{"num_hidden_layers": 18, "hidden_size": 160, "n_experts": 64, "experts_per_token": 4, "d_expert": 48, "d_shared_expert": 64, "hidden_act": "reglu", "moe_layers": [6, 7, 8, 9, 10, 11, 12, 13, 14, 15, 16, 17], "router_score": "sigmoid", "normalize_top_k": true, "routed_scale": 1.0, "balance_loss": 0.0115, "balance_bias": false, "router_noise": 0.1, "init_std_router": 0.00832, "lr_router": 0.000662, "vocab_size": 16384, "norm": "rmsnorm", "norm_eps": 1e-06, "tie_word_embeddings": "early", "optimizer": "soap_variant", "learning_rate": 0.00999, "batch_tokens": [32768, 65536, 98304], "max_seq_len": 512, "train_tokens": 298500000, "max_steps": 5157, "dataset": "wikipedia_en"}
Below are experts of layer 10 (counted from 0) of a mixture-of-experts language model. Rows are named router (the router's row for the expert), gate (a neuron's input weights, with its number), up (a neuron's input weights, with its number) and show model dimensions 120-159. Each number is 128 + 32 x the weight over its row's rms, rounded and kept within 0 to 255. Numbers have three digits each.
After each expert's rows: a language model's description of what the expert responds to. This comes from a sample of Wikipedia text that the model never trained on.

# expert 24
router:165137112129119130139136187150171110125059139084108122134097127133079102195078170096041192163111161143161127120151136153
gate0:135067128139160191108135130100133165133151109025179150127123072102113098125089144134146155110163126185100145100128148096
up0:122109143096125150142090109109117132077108160139170139130203146164088088169165130183117161104109153145106096118105107113
gate1:149176134143124118137126135160143122134099124124149100105109128164111148142081138081052100097151103176123060154172172178
up1:075128113153156082100076162199139168102142145187154103103137087196157150109106138086105131103096124147121111160136098138
gate2:148084146131130157138192098135177092178104137149112160131145142102063115144151172097095105124111102124037116148121109076
up2:145162046111186178128143133109133130141154119163101113186154129156158135117154075108178113115133133147148096152101090085
gate3:142116106155069143087144171157118103122072149102174162119143174113110151166145205163119162151093159105152117151185124135
up3:109106103179091157157152168153179131147103186095120141135117070040145136123168137161096153173130124155118139128137164108
gate4:148107116146159140159155099090148112137099156081160075127119080148121118176079135110154158148114132136143113166170124131
up4:168156102085072179126111171136178149132143087124091066113149147105092188122070116128096192092110168214132131095117163164
gate5:154181126118113172201158182182114121174139086123163155129154135127096101140116123172127109177079152089164195101165156085
up5:086120193103023095099171159140114084132093048149138145186127192137169121120079127144116126095117146108195105113195146096
gate6:124092141130124076094090153124136082144125100165128096179139137152154111180138185063149198157066096167165110176153125127
up6:150148081134139121134161089132127187130142107042181169168159089117132070129151173177134152117126195126075138128141132144
gate7:085119153144076156115152158053162143162043152096118120142152114106106120160111129101134191142134076069164135127095144045
up7:133141062163116179127095124152120142122152041126107109142121127191121145155155113133132171092127183125124086149146111212
gate8:128100159109099126082100131114161111161137153151140161142124165135087133143079136060136087069150074107132118171157098114
up8:146173153120182149136228149135069115152158131090165089121177122108164132102176087168122140130128123160153137141066104123
gate9:158137144171099128147109156128160126164094093156153105142146166088106114111141132177121199152123135167150123133148170124
up9:070151129173170094152090127156160130133110175140169061135128082066047136174110135166091094171135152100111106156103143084
gate10:108131179175119179126186155167131142119124146138077146125129129067074124132117066121143133125115141180068139126184128098
up10:112104153133129153090109181213105188088159119123124134107114112107090175121160126131135157146133161123128174182116154176
gate11:089069074126144162132155182139135134173162141123139117122142089216095161084122160126121146146105103102147054185138122149
up11:068084110146057138113112170153097094137132076103122161108097093196125178084095160197118138166173126101126137121157160161
gate12:159168125137079104121112181197149115027102133099133150106108136119084045174075143108085113134095106136167111167146134120
up12:137101116075148074140170083064080134153136098122098096123181089114172129075164145101203118123130115127111120117131121173
gate13:096139142134130130109107153142086130161146097069105091077151074070123078147057180065109076161160108096096082199167094087
up13:146156118088070144086143187115120149136130040181112140160162138146150163085151145160122119085084114160091095132100115123
gate14:159173141163123109145120151095101155091126133080106125104113213112153171134103106118098152172089131170097130154114145143
up14:127117177169140110125103136140179102138120120150119123131124145159114192159086184103136176119175143126154105186141146083
gate15:105160118123126135157161119109107115145123098150195078137077093090142111175129139165075074154096120113145109081142124162
up15:068050123101128140110109126132051141115130098150154117129053129227146134116134119103103136120107142134113150156153121113
gate16:132085108089133067074138173121154121149147074099087118084105102136144193130044157185043119125130164147115136105165157090
up16:148123153110097093073129122121149199117123113116146128063148092136134122151100116103128127123100097118124121173119129152
gate17:141139126092086173104154118083120142142152148174127131150147149132084148122100128195148177174079084115146104091110132127
up17:211119135102088150144175128127131152130126135139113115168144132154058137130082166134131200152120076177153134128114112116
gate18:184094160102111088093175111202180119131125122124128160142138125154152156128046170121088128151125116111140091085146132124
up18:143155154148155136164089108114099184088133152154128090170093161142144091149145139101208135120139154154125139178103172153
gate19:150133164168090106159110184075134125097058127118121148137115147124159161145140056102166123184133146132134114166120125126
up19:125147147112149107114100056095144197165186134164109167139104132150145057080116114131130234105115101176031097151138110129
gate20:192174129117158090089127115106166122106059138096075153149146169185138152174175139149079033158137139145053102135131112109
up20:104080084096064154074101117121096151106161131161122129143046183146141132106146098125126153138165082181087207122130095064
gate21:099120107100136132064124119104113147138183118084059120136100124150123120144111121120135113095145098146060201118113147195
up21:164143110081117101053116131110160159121060149078152163146148127159140142159120105158132136113115167143149133147144090120
gate22:128127147095116146114126173095078124121079153105161069175116171155194173119118112167087144104090155110195131063161068126
up22:118121171113116105142131140166108118122176110179178152186077120114100141136103139112133125192122135055118063062140134168
gate23:141158137194141089133093083159128115131180108192134121111109132083098094205081109183105139129127151154156107144149231119
up23:104060101070164090137128116086123150099114182148192160113115128112170132085164127200122103142125068106088129131070064200
gate24:126142134165122119151165109109150153081054148120125188097149077164159120113092137166072111093084141134146130167149145159
up24:114115082107148136093192120098099185141088175112116103168115141151142114124158112104169118145134120117169112167117093112
gate25:130134130149081152119152159092124175122123161165145122089161200092102109106140112116128143157076124103110086164120156122
up25:118151125145153192195145133088143141134127091096106126112161124156178072149086203103136100116039140117132126134111125179
gate26:118124082080158170166118133105150144111140125108098111158125170052133050145113136112097223182188175134090108084067118168
up26:184174162162147103099216084092122104157141111126124168106104086168126186113096165161120113092116151115126129191147174087
gate27:068123125123073116096134154134184087198108142054107191099105166130085130153102162135116163135133176134080149156118100105
up27:159149145168209126154104074074077145067140197128076140139128127139111072101171143193178108149170091137131130156176130127
gate28:098137146112132117160120158058154115147090176071205102210103118133067151089125159056138114081093125131073094164150096080
up28:120135175155128104164099107163104163070126129179146094117123117077122100089104157157166125140128107086146133116139138165
Nationality adjectives, country names and their word pieces, plus of or in before places, such as British, French, Uzbek-istan, Premier of.

# expert 33
router:153162165094122171084109137154139093124090133088130064178112160165159135140151154108096161150100151118211171145171122152
gate0:148170123073121103154124160142184100107081137117066113080104126141199132182135180128112148130103187155131187125179104178
up0:167162131074179111103131150156142211112167132221182171126165138086129112096151055112139143137162075124106077166121142123
gate1:170116117116123148180120140136201094095139139084099100154093103173126072096123143115132151128111105075169136226148180139
up1:139086136115142111069115153082110172188093112107087174136098150082112132155125117153191158113136123125113062147122115107
gate2:108186112108115115072133184158158070155131172118113097093093186133158092079085136064085167121127156114186125120090092136
up2:146134041057102117096130131121140105082030141107151120154075120097098153097138098138122099112230132179146152138156139078
gate3:155115200090111131105118184163148142081100127064116160130145135133130132078144158159076135116100122059158111114118080125
up3:094175159133120149139169136133160189069162143106137136180133185122166150140171161116072067102140098073123126114131067126
gate4:121138171063102151125133122150214096140137119137126076148112152160133112107129119082095147138105137109212097181102122110
up4:127127116104138107150115162212199120132128118156137111147139141105131087116108140182136163167142103136157079142132109130
gate5:138186118078170126156129149160150084115119147089087178113088131129164121120074158122112133089131153056159133140183147122
up5:125124107133097103190098164092151148158148185137166114130172172091167140104148084150135077116123131119124188133178122130
gate6:162192140079161143157099127180191117106117165151071144173138148145120081158102107114110169149095160106188070122097099158
up6:108112032182115095143122129127097109125132156108145141110144145113072145110095150110134189126119136197140151137140146131
gate7:200127167057120144129080152119149077168111132096038088132101068177140099137125178105085153195080131082178135137135156121
up7:141106112119148158109129166114077109090139161154209121160138102108103109139162176065113157166138187124086110170195146146
gate8:087133151156134150124128162130190091109091224092126141129104107133116130078121086101098141149134098094116128169126156154
up8:143181136163129078144075098169140173159120100133117157134130179097122165082170150099154076094141101115193164123137104162
gate9:170192142101134148158123124133140069121143156129083076130082108151140098156127136108127193128122104082167152150088176134
up9:175169155142133136142125130164082139140100130096114110132124068126071114128196131136134151101138180094135141144172133161
gate10:154126115130086172160120178163161103141127157053105150134106131125159173096117127167111136136091094103122175155130170120
up10:082121122108169121085146118145118092129116086190164072163126137091132075064096141046097112130126170084095063076101107127
gate11:164187161080147190156138146124144123135116106059110152124122149178079112083142152052115162146117107086153145079139149101
up11:128182170136092137146167159188107092167128078103044147094127120133132113127159093075131139116156141133134162122092158070
gate12:125186146065127203094125139120159112165102168067123093120102166136148105080113135096098127141121153111172138132111102140
up12:119183150172126079138165137127155115127072130103115085084109152181163102099105124117152115119097131085160161191119129125
gate13:161136144074128145146164173172190084124135180083091108135088130136153126114169145074117146122115146121170108124100127097
up13:158166142140160151094174127148120207082140205137132166124137145188093126104169133147149112162150140164170111115126157182
gate14:120100074084129159112114139145201128129096133137060127151123072121205112139099176112104132111122119132126155140194067098
up14:123096131103104152147095154072100154121123129131090139107081201159108115079102104080184155138131090187096103151122094093
gate15:131158187104128146065088146148153095145112167069046146167108099138171149093128140161093123129110139065098193138172097083
up15:141114142175110144140112156147151104170110073077117101167113144115121114136126149116097070158139136124105149130196149151
gate16:135192135078105172133079104188172098087131122113055121071118096129151163137120181086139168119123147076156147144135156118
up16:115185109081096167138064114161103094040139133125096130158169126140166150115134150158111152076123152099152156117098126152
gate17:132121190121098181125063149175157135136099166106114117141102115146115096153093143095150183136149126067156104179164079092
up17:130147162089138091097164144068112184115110130131148129111130127112164113129189115169077152152152139119119126149147145102
gate18:148128176204105129143101114110173063141132205077072100150120142152184091111111148120126174128137205089113144112139145132
up18:110142095184139108061095131095190179128145163057130134183168129190169099091167172083120147100151149164147132104087102137
gate19:159155119090162111137082119193189113173103124102086088194105120104123100135118167068097141100155152092120098212129093105
up19:099155139182127155107045113175127149140093143124090088127066166158174154164170148139152084142124124174179134085175136106
gate20:137154136101087148098098128119177117136092119069078111143089149126094121109090178127076146188065128138202142142150179092
up20:071105116073148134145109102080080072096125096147105145119115108108092143141176181091144182188101146149144140150114211150
gate21:131149131132111131168120137122158076134147182132077153085194108209128057104117180109119137127126162111143132169137164174
up21:098110154086166091129050098123171199174094099127191089135072114095085193147100075123101154090118127132137137105103107085
gate22:168203128128157179179055123158179092152156178092119086172110080072190155121121126078136152103125162088167105121123113145
up22:117109105124116098098138139071063173066125126143118082140116176126093126090106152148111133166078136111076129132115163083
gate23:113117130086096162115143127151186144106114192114092103169138140128155097103129178130104138124070119107137102173147108158
up23:106129127099086104139126148168155145095147157148099120188130148124150079162142130128153122119120121119131150108127091118
gate24:150093191098099183132075125102170103144138148088095159172111090158149158109118178113106162106039136114168098142107157143
up24:122183129097122134075161167139100117112120133172127113144130116114139180160201132106184172161195104099087207096122137197
gate25:168185119076128127110150099134205128153140146122118119114056099088121098075112141112123199149115172131173117108101181130
up25:104119124167071090155121076127081170120127091101098137117140119092081143128173125163102071089124064087140138150146165154
gate26:135195153115049147109133117175197063108121148106122078147108094133192114136101156110152142136130133075148127199099066115
up26:093094139148166045137091114150147090067119145068151133121195145155131134151104135166162155130159127127133102135145095114
gate27:179131115128088188139014167129123080111127172067085113090085121133156108119127158085145180108087158053132113160115122114
up27:153104129135103130144145129096148112209138177059206153092094122139159182136162144126084064082189095153082134105090121133
gate28:190140159127104198161118152148185165116111139096117086140118150061156099115104164079101181156128114129177117122091161150
up28:136133194103085121157203132101135187131126120106136110191148170125185127114120125116124145159105114134139145135085142111
Capital letters and initials starting place, publisher or institution names after commas or of, such as H., S, W, University of.

# expert 6
router:121154149091094179165107176189151061082095167088112066133098114172143068142121101092129185141145118097155178153116098094
gate0:095124115119146127131150111129129116063133218162085088127150104161159113133105084092108161161109153130087136118108155103
up0:073122147133131090128146101133152093113132203194080096103147090113163088104105119151121173151131169108086106166125152094
gate1:152135138129139170197137139150201124102166171130131072183151174159143093128138114138111161134148080085145150079118180125
up1:100113130072180086080065145081103153110056046131134186145091124136166149129127111133140068170142119187080148129166175178
gate2:158124091145064140146062150137162162080086177102126109144114101135114056108147130154119161143092150123124105116075178110
up2:161102093137130127122158135169146133150103171164103186064143142134188174164151157129093147131113117112168165128078137139
gate3:171104172131074144090174048100087079123113140146087109082071121119111136120093128112147114113112055117084124160141197114
up3:126148172137151131136137088127111098155097123122144160089142087119139158105121116060115106109107096109166122159077131123
gate4:118119129111131144148172132137140116130120123060087038062125121084093103148078131092135137122118125130131101161128110132
up4:103142119100123125143191159161114100139132124034081069044114107071100104133073138128165152111113091120123073144129138116
gate5:148138139159094194109156118148118115125105109103093109056108111156185043098116144146130095097063126155132170166185099153
up5:085163140131146145201084174073106135123121104097148113101079117178184086177130187083074086097064150088120122159170129187
gate6:160066172203136158141159121115142140154104175094082129128123095185172130085151128041156134123108076096096149155110103143
up6:165109077171110114051086090155107106120174111151071159103105155115145166053166150110123181107128151094140129154106190156
gate7:105133176180129159164121177166178134095085228104113178146098118129102109125109093050125106135147174120134099114150141112
up7:076114043126136146133129121105077156224136131108130141103158145086134116072147152196048064127089090110092129205178114092
gate8:048191146149066100174079162095144108149101161155112069104081087122099130116069169214136070176148121208156082181153090109
up8:070115094148084087171130168091148138151111141172076106129094140096076121068146087158121167096100105056182141135101158117
gate9:183152103105039094155130120099111173107122150103110148121132124105149151094077096114138086131120063074097124126066117097
up9:136127123117112170124092104146116150221125100075105112064101166074096186091158122153116123134147153165179105153127171116
gate10:160145105086105135159144140152095127044117165084113163135126120138104103043143085094120099160142082106104098087111132101
up10:136125152215126136126143078109108155095144144131160183147157197085128073139095109093143156129089137084108097108130139063
gate11:103163116121107084129116130111095079135131136143133123087065152139132112133129072133163139120120131063153175100160165181
up11:152125127115172115064115080056155156161118116181128130153153063106101159078146123152063103112101058103060076162091155102
gate12:121155107148086168100123120151158085109142122056157090162085110137142087107132114137096106130215173144156094115077076103
up12:138173104123048150138150170170129128082133118055144143135048111196118105114105112147134094115173132121176081136136112152
gate13:123159111118139150087095092115172081114121089159128108141180141156123151084108100104069169113176100175087119119118132092
up13:153110135177071099128121122135088192203153179104157129093097117118170095129111170111138059136113143095173083128135107116
gate14:087105098129112173130115125124078122118142152070160143083058058149127162113156098097104147138153141108128097114113139079
up14:139195145102095107090136094160076124128158065126194196126158139093147128120130136151150194106086094089107159114167156089
gate15:104125121106078092109103095186143127108061128064083022176095111131139130169120119130122119157178163139142121168151144111
up15:103127112103069126127156128120122093113143120101074058184122162111138090158096122116153112184096153144077192154118104103
gate16:089112170120108145159120085180133144121147195058168170123174150143099094147167168163141115146114112116147116089126136055
up16:140140152151109164191143183133115123150157127124127105132108138124130160126077160127109102179222109101176146083124094126
gate17:142096103104149157115111141213141148124142091152099132125161192144131084108177146175091124097121181113076219162068115131
up17:170150160094162103083096096167110161119110160167155155144057138137186119106162125099088038068118107077121151148066105140
gate18:192125108052135178135171109114160131100109122077044152002135152131097161176119136112080128135131183211130120105106127090
up18:108141166147125088151142114123096161123132142134123168199085131124120156113081136078143072112153106062117118182117136145
gate19:090114153111146131158123135154147127125100118121162161155109089097122082116126088140142131114094074123128187165072160107
up19:137092111076098221116094115139113160109157145107150120082156160156082135112129130125125091164154178095183118105149133088
gate20:143099143145132191138130069121093098128114106121118145206134102136130122167121100113096137203167185097143082096144088149
up20:135107097130113121134172124129104160067070080108109111144183140119159175140109122144101118121061147206136123187106139108
gate21:145147146153117187109123138175120184108095143123192105082137117135086106144182181086149108135123105098146158087152135141
up21:197132119150166102124121124230137154109067073103189160121073118145126144165086187150136114095147112135165100098156093116
gate22:124144162109097150112065088097142116142145223092112128066143145152191060124113068137141166132187139098130143187155129050
up22:092165146115104175117096076121127150127156135120063096145157167113115124112135122164057143124165111161117128104107139132
gate23:126103167079132121146132097148067075108106157089098165161115140125159163113103141142115142163112080109183135108123081120
up23:162137094172162098117094115110155140143107129147139089143140189100142074106136172088149161102089140155116086204101123186
gate24:171145148095140160110147159139156156083085209111167107171137129112097135101168133147097160081161104127084041133160083090
up24:078097149155071093107096112117157071152131160129106161128125102132110120132095177163094068114106112215183170163151207120
gate25:125131139099157107109129215128172120081161145130110131077163100145103082169169098082095151037117124165088171145176108156
up25:139072126164110188146165042108093168169090138111123152162139104147141143147124037136090085183114126146150114109076171167
gate26:151126112119105200155116100133145074045105120181081073077136103168091054145109096111123145169136143127065164186118135141
up26:155138091095089157185120135097150060120094177113145132123089097168067090096202118174134059141169122105129109169137099161
gate27:089083089059137128090115178076111129109157120112059174174147101085136081106103165146135131220138138157117123178129132136
up27:084112090085142139167129173095150176090150135121075176194134104043104085118122172133126135224149119157120133167144159113
gate28:138136078088140175126134136148094105073146124141086123109084135160144125102102173149092138136189164070075122142074150150
up28:106120089124144110087144119101171112190157133125161132115200081136111126150098112181131074095128101097100074144125119087
Sports words and score-table tokens in match reports and results tables, such as won, draw, against, played, 3–1, and pipe cells.

# expert 48
router:160177112071150145081142111138138127113120139107117131143094204103174142105150151108127105112117172146148105120112135120
gate0:158156087116111152184091095164135114068093104139205117087155148117149163115063090149076137165134164085173150132160155127
up0:220075085105175154101082063118102183116033168166128133110123142180129100160120130172083136162139117089094101123144100069
gate1:121138145128153120146120072131121163159085147117141163151091135053183159084128101096142168052148097126128138162168116116
up1:144122149076071156128135088151086126137168101135127158125124156131123077210142079095094054158088142122134142123189136146
gate2:141098107103179157125120077143136122148130163163155193105118113153140211219109170098186079140165110078173153172137132118
up2:132098113167131208108116116151113147107166144141122124158114104171129157127137154113091144074117154129137148134147081129
gate3:094201101126205172148134134151129130210081161101166147147077181112198172146082145095161084121107088165153143148134118142
up3:180114084151159125056133147073152086132167115124122141194124092146142154132120152209056109124091156135133137108122174116
gate4:148133082159166140138135110145197100159139120107131145130164076127186066112154171081104144098101155148146107154107190105
up4:148120110086163137136169110138148135161130136143125163099051126127179158088120163194145148183136171059105222137158151132
gate5:173139169096140109089154141112152149137129141159138182179127151177096132040145078169090129108075080138146131122110170152
up5:195111157110145166079081108119120154106093091096111176137137162110109138111109092153116186123084079116159105105100147163
gate6:160107125078145127090129138165130102157138143107143165138166119155132144066137204109123087130123195172117104176135093080
up6:166128116141084103155135109109181143123129121123129091088155166140120138142171127124170101100180116172098188118116124152
gate7:105162083049114127136141093203083169096135120165135105168081156130139143150155112108117093087106184155106130170170109072
up7:119144168084160113117177138098153118153141160171162178118131108138067087130116124060194164106086111089158095203103165104
gate8:080145128114158116117098122136160212118115110107131103165123134147178124118180123075149154147082158128104103111133139104
up8:166125178172150110135112138069133045103113118086158076089067129049125157141106129121092090135092064119117148137096095168
gate9:190160165149103106073150059151134127061123153092151107124140111144145137130132161161175163169170130119104107127141129110
up9:101164083148101195122120132161061087146115124172136119148149124178069143133123152188163164124142198142138120123160169091
gate10:140183137150063075140095152185115127141063142121137156123049105165153136127143186131133165144144067107096192133098178109
up10:123138192146092135136131119181118133146082107081154146186095070143114118131148103114153105123137141123121138060121179091
gate11:123156075136116165107141114146100095120161151183120114112078169131157106133160115151150103110110158173099158112136175107
up11:167124141180154088105112086133088131157105116105062121127162196188123138113120155184095123126138129171153076137177119124
gate12:148159115130141130079113174151154112105167160114096117113105045088162188152133064107101135081105132166132096121059153103
up12:119108149166133114121043119150131148160151128134076142155184097133130108133085111182164108160125129046141164129116147179
gate13:140133124081076101148105141075145142135083141135089148165132114092091144092113123092167129145168166129152128089083106111
up13:117159124109111094124171142101183181143096106210069132139194083128095107166136086122093138119091122182156083165132117139
gate14:187124142106168086147162165137122099051124171146183142162100145201142111194148117085154064154062121135049075168120094076
up14:115161086153146136103111103132122125144127158124143112137150132087106115149127098095138098202094126164203015116065097180
gate15:125103174084161143164060189139131097102110142117111107143091083077136111116155083095143178102104203138095179101148104145
up15:134107142105173124160134162135133068123153068119122110144128130181157166098076144079149135128117152132102111124132122049
gate16:141177144072167139117164153141132076078153113073153127093146143078090113126128142098123125140085102098113107141104146119
up16:082150114101126147153135080113129121078138134077136141037082136161145125172164143124182170079143136113108122107117130137
gate17:162128115121137130177113147157141119130128168129140134131080178106179132128060124097128083192138146113118109139066097141
up17:111095114122141146180132129158146163155082140147085135141137157070141074060106109109094112157113158087142140154076128095
gate18:073139166130057149129145118115060163156090099108144085139152068142144183116146107105116104130167152156079184123077115134
up18:162134111143155110119081088157113143149177105143121130166089147080121099161111168123144184139092139127161121115210178153
gate19:123065125154145165154165119130132099066122157111117150096159140107115106114103133099096130155121105114129134164096127102
up19:129131160191106085120089090098159144151093162128110103078101137121137067114105165108107127134210099175105120141130138133
gate20:086205119121121136175162131160176100101109156138038151076073163194163145113128132105184166136137101126133074156096134157
up20:122141173074196174143076163055114161147183162113145127180160133100145113098089129135148071105176100158123161117160076076
gate21:118118099095153142108140079112153121177179193099129209142138130109076104121131203121133165123087117092127129140075087118
up21:058131076103109154113155132135132185127187170197115166111089108089108099142088164062143127105141114093194112114075090141
gate22:150115094077117120170117112096112126122137169140098061137132123124138181113175150103174102085106141194093133121143089095
up22:144140134081116122148117163072122108105117143056120101097191128101120174150169150162102136100125153166109140080137078082
gate23:109101111083202198097121148132168063106138157164183136185148100175123139134126127104154134087172130137111104175145088119
up23:064121136125101135135071132077192079111143143120165124199130142167109164135123080182140111135113116100099173144149094079
gate24:141075151096158104126129152112113133166162045103113138131125165125139124136103112111109066097195155109116179102103133119
up24:094176076146112092111145114167139099147142152113088182155059181078087147076099155146057131166114118080142107162118079172
gate25:131105092136097185093152134148155102125156101120087170138134152092099141105156101118129171154166108085078081134168127112
up25:182170147154129125118182129167146084174137131137149130130197184137151183176145155122130110094120149113126085072161099117
gate26:096183124108122163117117145147115114096092115180114125119139174152175124057155122184141100146057159173110167160104129185
up26:105114119107170127100130107126152094069137105075125169151155099057126115115073094099101187132092164148092147080131107141
gate27:155140069089155099081153152098152124080117108168077143140079096132122156079131172126087093189103115166126105119181085125
up27:130117113155143132103116148142094110166086171109034077122149106152102095131109058139119098105154102134108106129201107113
gate28:112139206125153136148118142089135092154152114142072128102140121130128188016111103159167059155063123127116098151120164094
up28:165153139149188109155224105145129089141108128145145104113149143171134199173147133142067132081126143138113081142143180164
Vowel-ending syllable pieces inside names, often after a capital, such as ain in Vain, -ino, -ano, -ique, and table divider rows.

# expert 32
router:144175146086108136112122120169154128164148179040137083167063140176160168158142107135072176090135102133157196088149105137
gate0:156110088073154066110117180095131123124161159112171156095110169124134132192128133109061164135141110128145124177090191117
up0:129160152147127158153112129170130093060087105118072098122101098155110081058136137138128086083112124116120125102144079148
gate1:119130133099085085098094111095161146156110135113087160222086096161126129172142167164058125122098126092150170109175102147
up1:102201049138109114131133110112101121124103122112083137137156118177115125098128131132139138171132142122105136102140118135
gate2:149154148116178118143152157102130148173153174094101116060142097126161166140159132171138118116131127115188166137172108090
up2:138182141105128121161098230129176148099123141065131108077138163185157157104099158120054132092140123128095153126155096127
gate3:136158125144127099147204166149147106059168191133149071065082136206160135140142096114173166101153148106096132135103099189
up3:101112132140107106119086121097087192208076146124104156131132128057097113099136134146145065169157141107154094131195128115
gate4:101110123089132114138145121154185120144150158074131113105042078149189135160154102176111144095116112172141182126139099135
up4:119131118112169150145163144124176103163183143137145118112083090115168153174127102144126180137095116133177160147153116104
gate5:104158074131178105192136169139134133114100176132081115134123097076099119153138128140106202160156100164084110127147100111
up5:121139161141097104041086091117118165120174129088117110125126127155133155078138165181150056090063157131168117155118145170
gate6:130151111109104223141154141161144127126123176130091099112146141149097158138116141111151150137168145125098101113104117095
up6:144130160153154062129135117090082121104162132112105125102122156127163146107154075154172186105127121096075120178144096114
gate7:191095139101052181148139134109192186134104176129148141111085155135146129104150124109081140128169059130134104108146130141
up7:157127107149155084132176080128091123122085138108156164056135081155121113075136096028130114117114157137143133115091151147
gate8:162107146148118136143123103110101182083141122124153157178111158140113087148084102161112180153182132036107173086164118159
up8:106153104210075122142161088113090126137113126133103138127160096152132110127151089132110019099137161130135127157142193108
gate9:157194144183109100108116129169075158150122186119091082140071120115143136096149073143098153129103108110149109088173114156
up9:099103104105085141148136129103186085092152088125089166139160117094151119166177132138099148180145083101151122121116064082
gate10:083122070125141142122149096155123166086118186132149147140098169177147119065139173122070187113093175092120124080135146124
up10:144109117181127101166146175081138181138215115119141145092092105109152141134088110137119084086113192101134058129130130127
gate11:115124120094090117158108153159158157136135162108128161139094129189164111128147232149114190119204147187086146105082174129
up11:100170115152132163104089138127110134127094098123116173104151128039094151133080063089145156169117095123145112152147123096
gate12:139146048106173115087144107126168064120165146070109091113104164118222189191072138139086095122075199165150140145107136114
up12:152103226140091084137124138165116130079098112141186088097110085071120124154145169144067129115156127187091146100106134122
gate13:159077119102130159125092105143157086103132102097123171189091155062121106164117137117106181056172186093139127112163105114
up13:147081105122159158143119094129158057117114130081147110198071131094146081122165149112105160050169184102109124094171107082
gate14:202144164067156132173179105151138111116111145065150117130158145154172193088079145120074159145154162139164136138122140161
up14:172074168082130138138148124120112104142111144070143128154122128143165185116061149056083145163126148139158117151088126137
gate15:144128140145161114090132170142138152086134117127140098138122062151070128121166088145095171119141069150134125157157069118
up15:046137100084160155124165111094132102126133171139147169172116150108060122093149142149082147171162110126155152155042166120
gate16:163111100118087133116187151113177090106160145126112105148112104132112149137103102145132141100118134092088164141076170118
up16:140146117163148078139170176140160113148149255127128132119138114169122148117110106166121162109120142102109123107144133127
gate17:167118114157113128089071162111122131074141237135079147128118154102126051140109134167163120166143092104089186107093098192
up17:145085127084133103152119121091145156108133014135182140125123146111139182141182152080165157111111123150136120136090151101
gate18:168135159091095068099055146146123130109207161166109115100133101126179171167111153078146181119158083132102137121148114109
up18:105109102156112158130152052094116103116073115103152126148141166122068107106151132145112052123097154151126124109088147122
gate19:162122132121063127187106140130087137146126127095152158165116121165155178106102109109077112167157151147130164093091191128
up19:152151141111033165137125166155064118134141158078166142214159149140158131137098168134128116136181138113138105144118168088
gate20:187122150124115159147121118142099120154126166136123107088043086136151090117157188106113124176133112085149166117097128171
up20:097104112106094119096131101131150134074113123111134138152175129083132145136153098167091159094140162173121120149162106091
gate21:189148165111131099182153104100082167143142172074103163148114104176092135174088125101119103142104149162099209133116119173
up21:091135109112120133130086119138213105126122081190139088120162156103186119100173107159127161126146092092185059108134144064
gate22:122081169140136112120194053177136205091126136148084144184147119117190166189128095142128147165144139118143120136116124164
up22:085110066111128106105151126169133085135164149113135149140114139163153205154133098156130132141086160117175091116141114158
gate23:132071176103177133189110140114125175166104112137152157084126118199155142130117117137123113162183175050169161079160134108
up23:156163153104146118106104086100082062117203117106193200158186107099107077127149104144130168094151158125108120165139130175
gate24:160169118134164150097111126078155115156127182099123106144077113168137128193078123142071126152136140173099157092148092146
up24:102089168153091099135105117151112101093120066162172104120183112089144150051147141123185117105113085082156085126072148128
gate25:092083118123088134087093122099186175169100109083156120151136131057170087122097182105120164062153132065109095110152098137
up25:131132138144144192142143147175163127114180142149141084099128096116142188142100103108149110189114187161140146087113114124
gate26:147118147127120123159119178078136150131170086096128048138070126087121126139087070145114140101118138113084094157088124042
up26:130124129081151167127142125149107146142153102096135096117118088127164144098148155105059100075217118129121165104057122122
gate27:119184130094138106102145131130104106085090149079148131117106109174128151109107095139052215182155114130136098084142102110
up27:078117153161083090115168087155120145142101119156098173104126142104132081194119132086139118119102162155096167164092096146
gate28:143104126100106140153146079116197145133148149027065145097125130108163109094118122157116169115089079128079115098140108042
up28:169147095119112116147156057082203132124145132086054120119112125127195124078115120144131159142087104116078131125110108078
Table pipes, empty cells and row labels like Total votes or Total length, plus units and infobox fields such as ZIP.